config.toml
num_hidden_layers = 12
hidden_size = 160
n_experts = 32
experts_per_token = 2
d_expert = 96
d_shared_expert = 0
hidden_act = "geglu"
moe_layers = [0, 1, 2, 3, 4, 5, 6, 7, 8, 9, 10, 11]
router_score = "softmax"
normalize_top_k = false
routed_scale = 1.0
balance_loss = 0.0198
balance_bias = false
router_bias = true
init_std_router = 0.0133
lr_router = 0.000736
vocab_size = 2048
norm = "layernorm"
norm_eps = 1e-06
tie_word_embeddings = "early"
optimizer = "soap_variant"
learning_rate = 0.00843
beta1 = 0.95
beta2 = 0.99
max_grad_norm = 1.0
batch_tokens = 131072
max_seq_len = 512
train_tokens = 463000000
max_steps = 3533
dataset = "wikipedia_en"
Below are experts of layer 9 (counted from 0) of a mixture-of-experts language model. Rows are named router (the router's row for the expert), gate (a neuron's input weights, with its number), up (a neuron's input weights, with its number), down (a neuron's output weights, with its number) and show model dimensions 0-159. Each number is 500 + 40 x the weight over its row's rms, rounded and kept within 0 to 999. Numbers have three digits each.
Before each expert's rows: "gets" lists some tokens that make up at least twice as much of what it gets as of all text; "comes before" lists some tokens at least twice as common just after its tokens as in all text. This comes from a sample of Wikipedia text that the model never trained on. Tokens count by the router's weight.

# expert 6
gets: "2", "1", "9", "v", "3", "w"
comes before: "0", "9", "8", "1", " October", "7"
router:555479456522468526583547511558507454490502477481550523468505550529484422512467453516571498481453535532536520549464426454567547539512492446449532518494491434521512515501497509476499417468510486496525602516523429548492518516461508509476524531457519522513485470506492481509432481545476539498528482509552471535513446549425473451417517486539472486612479456621446516495484500466523497517543406534461536501460521543523437607527468497542417541472504501502554500507482444478511454477537547
gate0:483539461556493440479512536473488499512492481537480555486417498512522517500502421517603573546467455476448519510561499484490511512473518471499458510500530430502561496489534552531584477505452474464528466492490477588468488532516566551462460536456483544454497516443537474560460481540451495468457481428422563476424488496465465502494488535451446493548481427493513516495443491530539489508611460517558519534442535502497447478459428495532480500488448509426497551513490445430533554554503410
up0:508531499494506564501556570482521495419458482459540398446492493514508518559513485471434484480498528543598440529472489454491418453513467508521447543465515577531461495460547499542421550525515491530540552453478475410502473506521531473474499546464479553504525518481460469458460523475538489521544533518527529521500509430592521524548516516534496536477509586367506411451494523503490522512463517538504495443441575492516497439543534458526485489494533533469537481517497501564543493467547419
down0:513486457535559418616559513525419492533469442501511506486432532568505470462518482486466511510426494490543601519481462536479498485537503528532441508461498567499544496527528500506470538503465395453527470505480502478471525488437446480476534521516566539454482514441590484472537537520491478471470469438471454464486504463540497448415536532472491532523512552494508501490492489434479559536530518481508471489404494458517558542447442513531503512505637539521508539490445523522552564485545506
gate1:517431426514521513532516575505512463503432532510495525491459434541585528490527534521448476455549511424560497507484517458445472532464493515464500508459521525631505499474500463521524478534432488580496519551580504511525443458498545525446438505576534501520440485504545456507474543497529559492552485501503484559434524460486518557456474479615521543518501495520562477422451480490560469545532392535512445450482440566551455512505475513446537499535483478475513506483478506489485462471528527
up1:457546484529453501478498507535425492503437416542462557480483467473546571549515515534541523421527524503488545505522554489468452489522552508490473508501493492494512419433578520473442407518467481511446608451522527483533555455493508543455528563511446484543428442429520441504547531487499545540508485489588463598519574531499457487517483516499502531513457453513513524429483456482509405539549485548520517445501508583438484509495434461460493473506491481504542543463477484485504545525521464
down1:487481443460491533582525507576563540532532526463551532496528448526472541543552505460386524470500444504531536522530452449454594529482477493605504546535472523496449454463489446494583502529417466541498527499471525474554533562546481471452536560549544529611495510488499439425483442457539518528471459454461509526485478505456509462521454478513494450511513482448518508417503489477503448417465486528551459516518541462531453505515454516524469535523447576525525488531481459481482504537506535
gate2:499510424522503456497512515541563498498414476461554500506572547484474471496506460519550495479457492485496456481478443488453511494484580454419570545540539439490528501411446515473453468483482519539470528558543539443461503472541542535488515417545554495548475484523431479573549499426542498525470530486531495439454500576491505502478579575430534473461567528551445504542482548457501427515499530504472464477458554504532499537490476572454470491465508482519483472443469495416589538508509493
up2:538496488471508560459618426504488620499468496543417517520437516572487488490576477540476517480509464498497542458537547471532447483447504534516501482481470506515440558599473528488504479544539562491448490497512500501492555461490498512558486491465428540533477520459396440550532478488522490506544460482440533538525506536474496582520475542455581519466550437425524542472450493482547517456455516606480542533485473532492460496477455502470461477511458528417506496523476456481516489500551491
down2:493542503525407512579575440461499447509470487570574531481509490492509445476573469485592491439527579460539506491532527484515481543540520506491575521487554458532484477479578489525504482497466491424482487504517441509535486444459468405520479541508446488522542596446493417485490528478497519524531524491519533482512539484503529520449450483514507467470477497446462533487491551438539503515481448540462547464583509476459462519495579497485525542496426519486476421445471482525502463595548584
gate3:508464494537578586518551485376572536513504526443480490452523507449497464478432512451554511443505495515467469534480490493454523455507458445504474506508517509503576499509463538500466466530511496514475571469580523604523506538545512545531576448528519525476581508486447481461473455442521501497437408480522543503541538460510478493488565515537486543536444481447519492517519488508549506413505485581505431431502558516484494457456587504471508540511470451471521449526555526478449492430520494
up3:419423533504445465440547543527463553510382461538487529504494536510543554581486424443501443453538451532560481467494428465521518516523504511499486469539467407504461485441470515499495549453475500437491483477497473433516564458551502497452432461421536548544556500520490478551567535545556547495521528531562530530504490503548508464518450487496499445550543537535501520487492490540474465496451536487539550535553462484559472415507560486498467511470551459431504531527475513485458519560481462
down3:538444450538487497505536415518504451422475492511469533485606496543469551486500547474537521524535550511588475561498567557504436426529473489466547480476452498466506501554499479505533459540531519491495475478426524502544502496500491519467540494541492533564495510498511490476564541484487532465510468568568513485493424527568498517517524419502575555510466423480532519560478500500432477559511461484466506455398440526473536514456511483425516462442514480498554428576431491548520487458474432

# expert 22
gets: "1", "2", "9", "3", "8", "4"
comes before: "9", "0", "8", "6", "7", "5"
router:517559430469500509496537548484500539522472464526576545476485442512500442506443472496483526512552465516522502558497524557501459555521552568498534527472456459484501433517524473486519493465538488546501518428468531520454506501495512546516512482416521408438491497452463506519592459448461432507504492523477452599404493472565453493416491461444453456585474556520522469457514551502435473568482444523513468417503506486558450530464525512537547563509501514534553511536450475428497534480483535
gate0:525461526489491477447612524462469456494465401500503509543599539532525488518491541491506583451512500452476533422497483535501485466484474443467456485522513535444470588431532424466493512520484481507451567551546488512410474466449515452507525466476457430468598519518496520519481457542518529439447527534495484496534462486495547479435570491420538503462563464481542484536545514439530527589504589469536468509507537469487464522530457521483520493477547475514473536437488513557464528468473494
up0:484485540488565475520442471482533556536434480493512465501484521492493539512530482548477475518585449475515522396538486481501440447519585494541426435461493490584530460469527423487499524507533514487561540506452437468548546479481490501508513440487511497413534497466555499564510552515496470494436481463452502434478496492489470527467498476506551473519518513507516468528471455468623459480571516524554410534480538475591479448424454516546438531531464479543555467518434506500488554466525456
down0:517439532504494479535474465503520512497546429473489497546519584470448543594553446525535454466471457497558543522526448485494532495512517508518500505543484448526568523509447500497498442536451510495449515582528518555542502505510448555520561461547525541462462420514531532461473457502512448478461473503505505510652413479410434518494484477507543523514486528442536472486494510516563505530460534449485528490484538499425461538542468481588409523502443447557447467466499465476555501485520533
gate1:490477486501483537565547502465475459433543547511518544491428530463468510435470453517492496501504592551524530539421550494557453472520516509578435470544488514566526516536490472480490423486528466543470523478543491539555511431463544480507499511475532516480502507544518522456436484515439451469492570569437517500474427510485460544419513491490518431543558554563599411541489443498445567558471479470441521504538487448479562474524544484483458523558510514512553516545508459513461508438511476
up1:479570492451459470493484414510509590501573485494489449500487551504543523422457500566412510537511500494497397507476489475466467549450496504516475425497478459511448511435567572515513536591471557560548512402442490498506499456518631512486521507499525515584456447477538543547537516436472509563502480451447534559477479511480445482565533489466537436506507516509474509518434491513502445470476515517538450527502432521509501477487539471440519465545481504541453492477497534515493507459474502
down1:434449563507530469521547489555478547542457523541509528462445511510552491564451463569445446472516503438550558494523495521474457554443482599451508516479462477478553487467518460390474466545470520451579511490478540477484538467516467534540521542501512471474522539464496472546511477486449468536522542462431554534494481484494402520484515453506467497508468532510520463496468488442513509470515489499508543442537578506582511458440419544570515499473565569457464547508554456468497564575461498
gate2:425461531428487496492446481462512568537502541477565553483394421619494449503434480474473570512415454524545443493441554470513477507522554531493491469543484505547544422572471474394441525518439544479526440450569497528479487537573551515512480460435515537502514507498465545478525479556486500455495457506515525529539448530505498481483461493465485549525472503532437499489579502539536481426574484477507511485545512509501518491478463506553510507502566442447523513525494520450500501506467507
up2:498539554469559468460541477477449432506415501509482500529581503505556495452569494472518460514523472492528485499458535476558546500548559536502492494533553500485445468425492553523510478552500470551467500496453433508451466525491503507490548470538528451537563542479577498473538516560473494541462552464503550528523466456522448492544499452476536512463547505542503461510515454428529502610581505549447497481463448457429516524500542466486493499448496589576460495615531478509551498468518409
down2:517450495590590555502506477509483607476402492541496475480482584472537514489509497492492490497504511500511598433600499539521461485482551514480518476448498508500391469500512511435446517471516504437518420517475501485485517515505475437480520493491472510502471562458494496564477506540536527486523550509447539531505542497545478458526495600561462490593461549482442458462503485563475468489426475516467523444582463490480485479593484440483513497470469543489488525508525469563539559451499475
gate3:559510519537484522526464398452451508504584467538490536476554416462579505454491500562474528498526546483506491538434504432546479509540535495485575486461451517515466471513542495533460525403529528507522550562498507553483517540471498460421487500507484453429484463498450523520519557430471521525453503421532531509459532462510495474442562445520550502480530479411448533518494518458558491477525451515507479537544550553531490519441554513506517542455427552467475515514501458515478535578413445
up3:499460545525425547487522453460528506537557466553464488478421453518473496425504604553526581432474524446469467482499543499485471484477584462556551509484511535499578478528575503476466532524433558517461505587514496503482510488460530480584508529433460469480518504479465460553562542497500472507523522499521463524606491560407518459445485472498508483451437509472531493501455522480606562475540478542533551469524476512536499436495528455530532502467515532452458506517517479444555515483492459
down3:542494468530483552557452511516449558515456495482426478493515548507522506488455452500444465502471557538519558478483426493418561496537508458474502530465445487469504544474513461582518508525563537520540525550545528486487512475489423472536481492490444527549515448560457481488478531545498456568479640455510473508484574449487503500533456448548466512486485488502510491484506516499515471493478576570475501525549502470498410395506431448553528571469418512495467508532462507498498570546422463

# expert 19
gets: " ", " in", " of", "0", " (", "-"
comes before: "1", "2", " the", "born", "ternational", "fl"
router:464496552579440504527506445493435556492475462452549511496519503522462538486506512458496496492472582420437527539502508441560503492488535483553464451515493423539448479506509492525449462424419453521541443485590489538456535498480466465511483489505556519485546528484506444434482461546571428531504460460573495533503452465481486493423556429518541453515499463461450545477506512570560529481491506514529554528541513553522492509403471485542521509485556497566510502527600468541504551554472507
gate6:490384476610475488512500478477436454496489517445489551526511435566514450483451565458494552483458507430457435457493511504512492455522546478490414493519507471496500511462517487569485505470518490501492537530467484517464551462547489446540543462544433487510528445473516472518538457512522485507461515455440490579559559560515555477526520489540497542552529509577452546508508555546476539443496434542506446491582504410480481541466485504477505521513528433415522477456480473558519583510481433
up6:478490512447442529514437574520520477492497454555530491438511564517395502432533449510519469414511557531471466515534506546526516479438437495520462577486578515479500484499459486514518499486549540521563456489520446514523382491426485613416519547497454525528420527482508556503463595513448507519495480500534533414440525472534501529485455479475564519487490497506482524508508473508528520569444498518476518499526468445500567478489530541535522476507424563512507500497579553522502517486546502
down6:450529534500487526520455503501455468457532498560529529525457441492521559478507432550465434501426507468446486452517492527481465517466432504517466502501491487494485484512482469495449499584527517495497435533464452596475523477518526443507485485447486558450453527589446512501507486465527538570574544541490503538513459525550535456517529500566577479505500474375521479516590517468544533541538493507491634452536520438479527483532526562529522530518462492412446547462505507523480545541508444
gate7:502450599500539540426597464490475469529458493509480456544500469501474482445482494486495490504522499550489545501513562411524440578487447503488494463454485574530489492514495524440486503433549465536558511568462483447468497495541558452511499522539433388432561506513576478488509534403490510517504466500511555445485442521493556542540470482503489489525482474511495505550585447475530570521469494463464475485529457495470461515513567471493566537489509551543510498452522440518539426580461528
up7:412526608492465505507506521463497523457515491511493513513531535530555485457470518442418472388486552479563443487540466493499497529447533521530503542437478503492516538441457474439481539520512509547461519478470509480531560508539501546537459534492456469495488495488439471503500550436575425549543455453419563489512498442492517513532468530461572502498458514530548534476482461567477473579433515580516531434530493485491496492411476518481575516511490552523555464539568555464506523501514419
down7:498494514412434468438460556546535498515481490477556511426494535462472525532568471484509462504479409605509563437450469541537513542541496442442570503480531516509511480543527502493571478463505507445479489461512492504563467540573507498411528498520547499524528481482458544464487495528498560478571451503474539449444492491537481543459497480478475578464457550496478443433569460480545499472426478507509429497550512597477592500527556461454518519492459493461531533543490433524501481532513518
gate8:467516481549505528478488458498392490440467473508481498465521518450558522453432493520409492494522515525528525518471510501522507497485415522548536533564466512546448453436415527507507503520521578522521511524559514469527484549464529518489487487429503477504557536552466443527542515504485476537548459457543500502495526455529476402437507449496557449552538469525491504488532477508489534498522523463617505492582390541558495524477510494399526432515475439464517488528505465485562496580475433
up8:480518461503503546478503440551426554500527449478512473507514527443489542543452557429496493463446487569472473547523482558487505592488513498470496505563478524522541456504514441503500542517520463501602486459515518441577592451498548491501576536495463512501469465499516520474551477513537467481529505525546518506509514525429496524527457418486487520452480497486498479527455511518458536547439546519432442514558549409488581428491435435471449510423504532484505533379474547487493537549502475
down8:574582495509563479532497431500471495574553488488517463489457494536455551460512436532514551502421431479465518528541495526522517520472422514406487523462466532478473430456562485481482508530504559470546535462586580526487520534591461484501496494432504480409451472478474515454469473539511486445406464490460500506529460550515474522512481489505514440487517535486479480516541581553426491498597484482523555454429468516539500513470483510485507487548533479526461531548484516573556544560497507
gate9:527495449447469462484481504490490533539483546616504509444529485564451446474480452463405438462472514507526558472463523508463490506455500542594487543470477540543539459500474499496464461486477487461492479556502485546499484472482499491450496509526536511523512546511495509594522513489513486458493480594433573539530485484533407452577534490488487611488491541561584532473542460435460505492476511520507413562472550459538482515466426524497461423431504486420462522506486509458535510519484463
up9:450463554512563558469478552546453469427472481518440495491494578537530503480459471463453542356535544464494503464433482541478470540496499522533560531492493459510465494511519510475441504489491513459495529449512530482457440553539440455429526509477488518501506501508488522571502521480493553532433507530538554506533516454531507499470483566493478524477478472558531524472614546489512541425397451575558452468475469484535505514448454538532493503478552563463580517548491547491482420535512482
down9:547472464499530495547510434507482580587459520549472549459491439496565577495496508515485494563490507446531429488586538538443432600494546539471553505525518493481501500578470528529479436476560486491573542502465478466466540461493545493453495506522477464516518505540434484532478460384572556507528497456499495458494458474560506471442512463543519502535493534550443467472506531502466465465469459534528514457448474489482448450517464501479590479546492470451534577421531472559522508516534505